Weights of a small mixture-of-experts language model, trained from scratch on English Wikipedia.
Size: 8 layers, width 224, 25.6M parameters.
Below are experts of layer 2 (counted from 0) of a mixture-of-experts language model. Rows are named router (the router's row for the expert), down (a neuron's output weights, with its number) and show model dimensions 0-223. Each number is 128 + 24 x the weight over its row's rms, rounded and kept within 0 to 255.
Before each expert's rows: "comes before" lists some tokens at least twice as common just after its tokens as in all text. This comes from a sample of Wikipedia text that the model never trained on. Tokens count by the router's weight.

# expert 22
comes before: "s", ",", " in", " of", " with", " was"
router [142  95 153 140 122 110 147 101 154 106 119 121 104 181 151 147 136 121 125 153 106 125 151 146 135 137  92  96 133 142 135 100 148  93 124 114 125 140 110 166 115 125 159 108 121 182 119 115 132 121 110 147 133 102  73 101  95 156  90 152  79 146 126 129 138 143 135 115  94  67 107  87 151  73 150 135 143 118  97 117 138 156 148 113 140 172 103 150 105 104 100 160 161 124 135 116 105 135 127 126 114 121 115  93 130 149  92 104 139  62 118 129 119 142 109 131 142 127 115 121 161 155  72 142 134 146 117  98 134 174  97 150 133 101 173 141 115 118 143  78  89 141 120 143 126 143 113 123 112 133 112 136  95 136 132 164 120 113 170 142 145 155 142 140 132 123  70  76 113 149 109  92  93 125 127 139 127  98 118  94 162 138 134 133 115  88 132 164 121 131 131 130  97 129 164  98  99 127 172 129 146 148 140 170 136 158 100 140 100  72 126 150 148 121 123 127 146 133 119 121 185 130 159 140]
down1 [139 121  91  76 132 100 163 141 158 150  63 141 144 150 104  90 137 152 120 112 141 144  89 208 102 125  91 150 161 145 123 108  95 125 147 152 142  84 127 134 131 101 126 153 129 150 161 114 123 155 125 109 121 130  98 124 121 104 137  91 109 179 129 139 119 148 133 181 150 130 123 134 123 137 134 169 161  82 141 115 108 132 159 122 125 129 142 100  93 163 144 135 152 161  97  94 118 128 151 132 142 118 136 112 120  91 124  95 156 115 105 101 108 141 146 147 177 141  98 115  84 108 134 107 110 146 126 157 166 109 124 103 132 131  98 139 140 105 110 177 141  97  75 166  99 132 161 143 162  93 112 147 132 125 139 137 129 149 118 111  99 116 128 177 116 138 133  93 123 105 129 140 106 147 128 146 121 162 102  99 148 144 144 152 105 140 122 114 132  88 164 101 127 130 151 144 122 139 128 109 176 110 160 138 139 116  93 103 104 132 143 112 132 145 101 117 101 135 144 193 180 112 148 139]
down2 [127 138 135 109 113 140 136 153 149 127 140 131  85 126 128 127 125 161  93 137 153 161 154 138 117 125 144 113 127 132 127 137  79 163 104 132 105  93 149 165 150 121  99 110 142 126 115  72 122 149 141 133 138 137 157 132 121 146  91 123 145 131 123 121 165 100  96 133 117 155 130 125 138 106 154 160 143  91 105  94  94 136 157 110 147 129 124 174 144  83  81  96 125  90 104 111 114 125 105 148 211 126 122 165 100 135 152 159 111 135 153 113 131  99 124 149 151 168 112 130 108 113 139 152 111 159 152  79 123 172 156  84  96 115 146 155  82  96 149 108 141 118 138  62 128 164  98 122 129 115 100  99 141 105 139 134 152 115 136 129 136 139  85 112 143 121 132 124 142 116  69 125 128  97 150 108 118  61 168 145 130 172 105  98 159 161 129 138 151  95 165 158 128 112 120 160 140 128 113 133 128 132  99 107  89 108 134 121  95 101 156 142 169 126 138 111 141 157 129 137 142 112  94 133]
down3 [111 147 153  87 144 120 103 101 146 137  81 185 111 129 141 141 125 119 151 141  95 100 112 106 128 127 146  90  98 166 186  96 161 106 150 112 124 126 150 134 110  92 102 126 121 109 131  91 131 131 191 158 107 128 144 164 119 155 108 108  80 128  85 180 162 180 101 127 136 116 113 167 156  99 129 126 136 130 130 125 110 124 129 121 132 160 127 101 120  67 148 106 165 102 109 170 112 166 120 146 152 127 115 146 147 111 153 127 132 137 124 162 124 143  80 129 176 134 127  95 133 150 150 126 128 121 132 164 109  99 111 136 121 161 112  76 119 166 134 141 126 112 114 136 162 123 111  83 125 138 123 154 117 148 150 132 113 111 122  87 109 112 121 140 134 163 110 109 113 152 155 129  79  97 129  98 123 133 146 144 167 164 129 117 145 114 116  97  99 114 167 150 147  98 131 126 124 114 143 165 131  90 144  91 158 144  69  80 128 147  92 130 121 125 163 130 139 158 142 118 132 119 136 157]
down4 [ 89 113 136 140 148 147 119 174 130 117 125 173 128 116 114 125 128 134 114  97  96 124  93 136 166  96 165 173  65 126 132 152 172 126 115 126 116  97 121 112 170  74 123 134 136 111 167 137 103 126 117 168 149 130 101 128 110 146 137 130 164 114 103 150  91 124 115 129 141 142  93 223 138 131 105 111 136  75 123 120  99 127 135 123 172 174 145 116 150 129 103 114 108 165 133 150 149 188 122 114  74 143 115 104 140 138 120 107 132  88 130  88 117 179 128 114 138 137 145 158 138 130 179 124 166  95 110 137  93 154 152 140 107 118 121 150 141 103 139 133 127 128 146 149 114 155 143 146 131 158 157 130 127 112 121 102 136 128 128 115 116 160 109 118 132  98  96 132 107 117 148 173 159 130 153  64 154 156 115 130 117 171 117 130 157 178 115 105 105 139  96 150 138 160 126 102 161 139 136 133 109 128 119 135 146 144 134 143 167  87 121 150 136  99  99 112 121 142 107 135 120 131 124 151]

# expert 46
comes before: " |", "\n", ",", ".", " (", "\n\n"
router [ 82 110 137 134 114 107 164 130 121 112  82 100 148 120  95 140  75 117 152 104  99 102 122 143 175 144 110 119  94 169 119 125 122 125 173 119 149 158 148 103 118 154 163 148  94 145 133 104  96 146 174  98  98  96 139 139 120 167 127 139 129 119 125 143 138 152 119 163 173  96 101 130  97 113 139 152 120 114  83 121 129 172 118 128 138  88 125 130 159 124 184 126 116  84 117 141 128 122 115 159 159 133  99 129 110 152 154 153 117  82 130 151 131 111 102 150 113 135 180  79  96 111 128 154 135 151 126 133 138 104 156 153 120 119 145 117 125  84 112 144 106 156 124 107 102 142 138 142  82 132  98 120 128 115 153 162 155 138 147 148  96 112 147 115 137 152 121 162 113 108 131 171 118 124 123 155 133  87 144 135 150 145 114 121 139  98 110 104 148 112 133 137 106 159 138 138  57 119 120 130 148 141 133 175 156 122  85 120 130  98 104 160 157 105 135 156 135 177 107  88 103 174 103 101]
down0 [113  81 134 104 130 168 163 160 128 131 103 107 115 115 107 148 147 143 134 138  94  94 117  96 127 162 159 140  79 105  87 157 181 126 118 101 100 108 104 148 166 149 104 120 114 123 137 142 146  86 175 159 136 125 121 153 152 130 141 122 111  82 115 128 115 140 121 129 152 118 124  84 118 161 151 132 166 108 128  98 114  85 138 104  99 173 120 139 113 157 124 136 107 158  82 138  95 106 144  94 122 156  95 118 129 134  95  90 134 121  97 123 138 152 158 143 145 161 128 167 119 119 156 133 135 160 162  67 143 130  96 122 110 125 144 120 143  97 106  83 135 122 151 120 144  94 147 148 125 137 152 132 170 121 138 117 110 114 166 120 124 159 148 145 126 115 130  61 145 113 126 133  92  98 115 134 149 134 113 145 156 178 144  80 108 111 133 134 111 105  99 129 150 125 134 133 131 163  95 167 149 122  91 105 116 151 127  80  99  93  76 142  93 117 160 139 139 137 105 142 126 107 146  97]
down1 [ 72  93 150 154 169 149 151 126 125 149 136 117  89  65  94 123 170 111 142 158 177 130 151 113 138 122 176 115 111 154 141  92 118 132 126 107 138 126 116 134 135  88 127 118 131 118 133  78 135 125 122 131 128 124 158 131 124  85 172 155 104 104 153 106 120 148 115 136 196  83 133 139 174  89 142 147  91 121 136 118 153 138 131 115 141 137 114  96 127 123 138 121 115 103 136 116 119 166  83  67 109 156 125 147 113 138  91 141 112 141 132 138 103 107  96 131 157 158 125 119 150 148 124 123 103 157 101  90 124 139 115 108 127  86 162 135 156 163 108 173 116 128 113 129  80 147 145 109  89 111 142 124 152 119 135 110 123 132 119 133 115 129 137  66 120 175 140  88  91 111 104 142  99 152 152 128 118 100 114 130 119  92 135 145 142 158 127 167  94  89 102 159 163 105 131 132 130 120 139 101 124 140 161 122 128 132 105 133 125 107  94 130 152 132 105 143 156  89 129 160 106  75 100 151]
down2 [156 120 128 116 132 125  79 106 137 111 142 166 120 133 158 119 183 139 123 116 116 139 135  76  60 145 129 165 127 117 137 134 157 100 151  86 128 145 117 126 112 143 130 105 142 131  93 101 106 123 103 141 152 118 134 113 102 112 165 144 109  81 124 125 129  99 147 126 126 145 152 144 124 146 147 110 177  74  82 119  98 140 130 152 133 128 124 102 128 165 118 137 143 115 112 153 127 107 134 118 155 149 109  94  83  91 120 132  87 101 146 121 115 113 159 116 137 152 105 163 110 108 151 129 144 157 132 106 107  77 109 139 144 114 175 117 142 114 133 153  97 123 128 126 130 123  90  99 116  94  43  96 141 116 146 103 108 105 136 135 118 140  85 113 115 115 181 107 186 143 153  82  94 117  99 152 140  97 138 124 123 159 126 123 152 141 152 115 146 123 157 161 134 137 130 172 138 104 139 128 100 181  96 148  98  73 128 139 118 101 132 143 134 138 139 173  93 130 134 138 128 141 100 163]
down3 [124 130 120 141 139  85 115 125 117 170 137 108 135 158 158 125 112 144 112 149  79 147 162 115 107 100 151 135 120 193 140 172 138 144 112  94  97 129 162 136 145 142 131 123 127 111 141 113 129  82 158 141 149  95 149 179  76 128 140  78 115 136 116 133 137 160 136 126 161 138 123 127 171 139  94 163  95 112 155 165 116 168 147  94 118 160 144 127 115 117 137 106 111 129 167 141  98 110 105  97 150 184  89 104 142 122 127 134 146 109 178 155 100 133 123 134 141 123 125 139 135 152 126 101 116 142 143 138 164 123 108 139 175 108 124 116  96 116 138 151 174 156 123 153 131 149 121 115 103 140 106 103 134 155 125 150 135 151 116 134 122  97 132 117 149 144 144  85 130 125  75 112 133 149 129 127 113 120 120 156 105 154  95 115 142 124 148 167 108  93 111 184 144 112  99 139 162 179 153 177 116  93 158 161 134 122 113 169 141 118  69 147 103 141 142 174  89 130 153 144 139 122 129 154]

# expert 8
comes before: " was", "on", " is", "ons", " had", "ve"
router [101 137 145 151 126 109  95 137 176 153 153 120 118 161 120 104 110 118  93 143 115  94 180 130 119 123 161 102 160 115 101 177 174 115  82 157 130 131 145 179 132 127 127  93 128 144 121 125 124 101 166 143 126 115 138 157 163  95 134 134 107 115 135 113 144 108 118 124 119 108 130 123 146 155 132 103 101 195  83  96 120  90 164 147 122 103 125  94 162 147 152 147 162 141 173 120  91 156  88 152 172 149 102  99 143 121 110 116 122 128 168 104 165 115 108 118 136 141 158 158  91 149 130 111 147 154 106  97 112 124 119  77 120 123 134 134 161  78 127 115 149 128 119 143 147 125 151 123 143 121 139 152 148 133 163 142 191 157 101  95 142 146 156 140 139 107 146 107 110 129 144 121 115  90 124 128 117 100 102 124 123  95 124 111 123 123 121  79 158 121 184 128 168  71 138  89 103 114  99  97 138 130 114  97 138 147 140 134  91 133 161 135 162 110 143 128 122 143 104 149 134 119 130 157]
down0 [104 134 120 125 153 159 157 127 160 155 125 113 150 136 165 111 106 106  79 164 141 103  99 153 137 114 160 112 111 102 158 117 129 120 149 118  96 126 163 115 162 116 118 153 144 110 180 132 116 103 126 108 141 105 144 122 134  95 137 130 144 108 172 137 123 105 111 138 120 130 117 164 135 118 142 153 172 115 116 146 101 137 126 129  95 158 147 158 159 131 123 146  94 132 108 140 146 164 152 146 132 109 121 113 101 121 122 105 120 135 118 118  66 154 100 163 123 131 157 106  76 128 176 114 123 110  90  66 136 130 152 150 102 130 104 145 126 164 140 161 127 112 125 160  84 152 150 156 161 127 121 133 122 107 149 137 181  86 105 156 121 148 119 137 101 140 182 136 158 130 156 136 108 139 135 132 115 148  89 133 172 155  83 149  97 113 133 112 111 127 102 104 157 124 183 134 141 106 130 140 105 121 138 122 135 126 134 100 132  76 100  66 115 104  78 164  87 121  96  95 141 129 141 177]
down1 [116 125 162 157 113 116 138 117  77 150  88 123 131 113 109 169 158 173 129 141 126 116 152 139 151 110 111 144 182 163 106 147 119  95 155 121 111 103 131 132 114 104  85 138 120 124 106 118  90  73 127 138 149 118 128 152 131 115 142 168  98 113 149 143 149 137 127 184  85  98 124 156 123 122 113 154 111 102 117 126 127 118 120 149 124 121 143 114 116 139 127 152 110  90 103 100  85 156 111 129 100  94  96 126  67  80 118 118 156 125 102 162 124 106 135  89 152 127 125 164 138 144 140  91 121 104 129 129 102  58  79 112 153 123 136 121 132 158 163 177 114 111 180 139 110 102 128 104 118 128  73 122 106 155 161 110 131 129 165 132 140 138 126 123 134 103 105 143 125 128 139 149 127 106  92 133 121 139 123 117 123  98 150 155 115 129 148 167 104 115 120 116 128 128 111 141 137 111 140 117 142 143 176 163 137 175 135 163  88 137 137 143 185 143 117 150 122 134 151 116 190  82  95 121]
down2 [141 142 156 132 157 128 140 143 162 143  87 104  83 134 133 132 131 147 155 133 118 156 118  99 159 162 108 148 103 121  96 136 138 127 123 115 154 129 163 180 104 114 112 101 141 163  93 123 122 106 145 147 141 137 163  93  84 119 108 135 107 153 145  73 121 127 123 137  98 155 175 169 135 106 139 109 144 142 115 143 138 146 144 127 158 148 107 124 140 145 135 134 162 164  89 135 158 111 125 134 129 137  97 140 102  99 111  93 122 129 173  98 161 114 177  66 135 138  91 146 120 101 127 100 142 116 123 104 134  82 126 105 132  80 109 135 143  95 161 145 104 145 169 108 149 158 103  85 129 105  74 130 154 161 160 112 136 120 153 132 140 160 102 104  90 172 141 108 123  86 108 141 147 163 130 141 114  98 126 111 118 120 114 108 136 152 111 118  96 104  93 160 139  88 143 146 134 151 151 140 103 205  96  95 144 135 105 158 107 141 105 110 113 118 145 108 119 141 138 153 107 122 167 136]
down3 [139 131 152 130 152 178 138 174 125 123 123 179 150 117 124 179 158 139 181 126 104 136 131 126 170 163  98 142 107 152 130 128 101 166  64  97 150 149  91 148 149 186 110 152 129 157 171 123 129 141 127 119 165 134 132 152 119 133 160 121 112 121 117 131 157 120 112 152 119 122 136 158 169 133  97  95 103  79 121 149 132 139 145 127 136 138 140 142 128  70 133 121 126 153 161 121 147 121 103 163 151 156 130 151  81 139  98 152 115 149 129 152 111 135 107 110 117 152 109 152 128 114 160 123 144 157 178 139 122  76 113 141 127 148 132 136 132 155 127 130 136 136 123 171 106 166  89 122 145 137 116 149 104 134 105 103 115 133 127  88 139 127 154  85 126 138 137 107 137 133 109 135 139 113 149 119 134 134 167 168  97 108 120  71 159 107 141 131 111  66 108 163 141 154 129 147 122 109 138 188 124 107 108 102 179 109 156 137 119 162  85 158 138 109  93 112 129 102 128  91 111 122 118 132]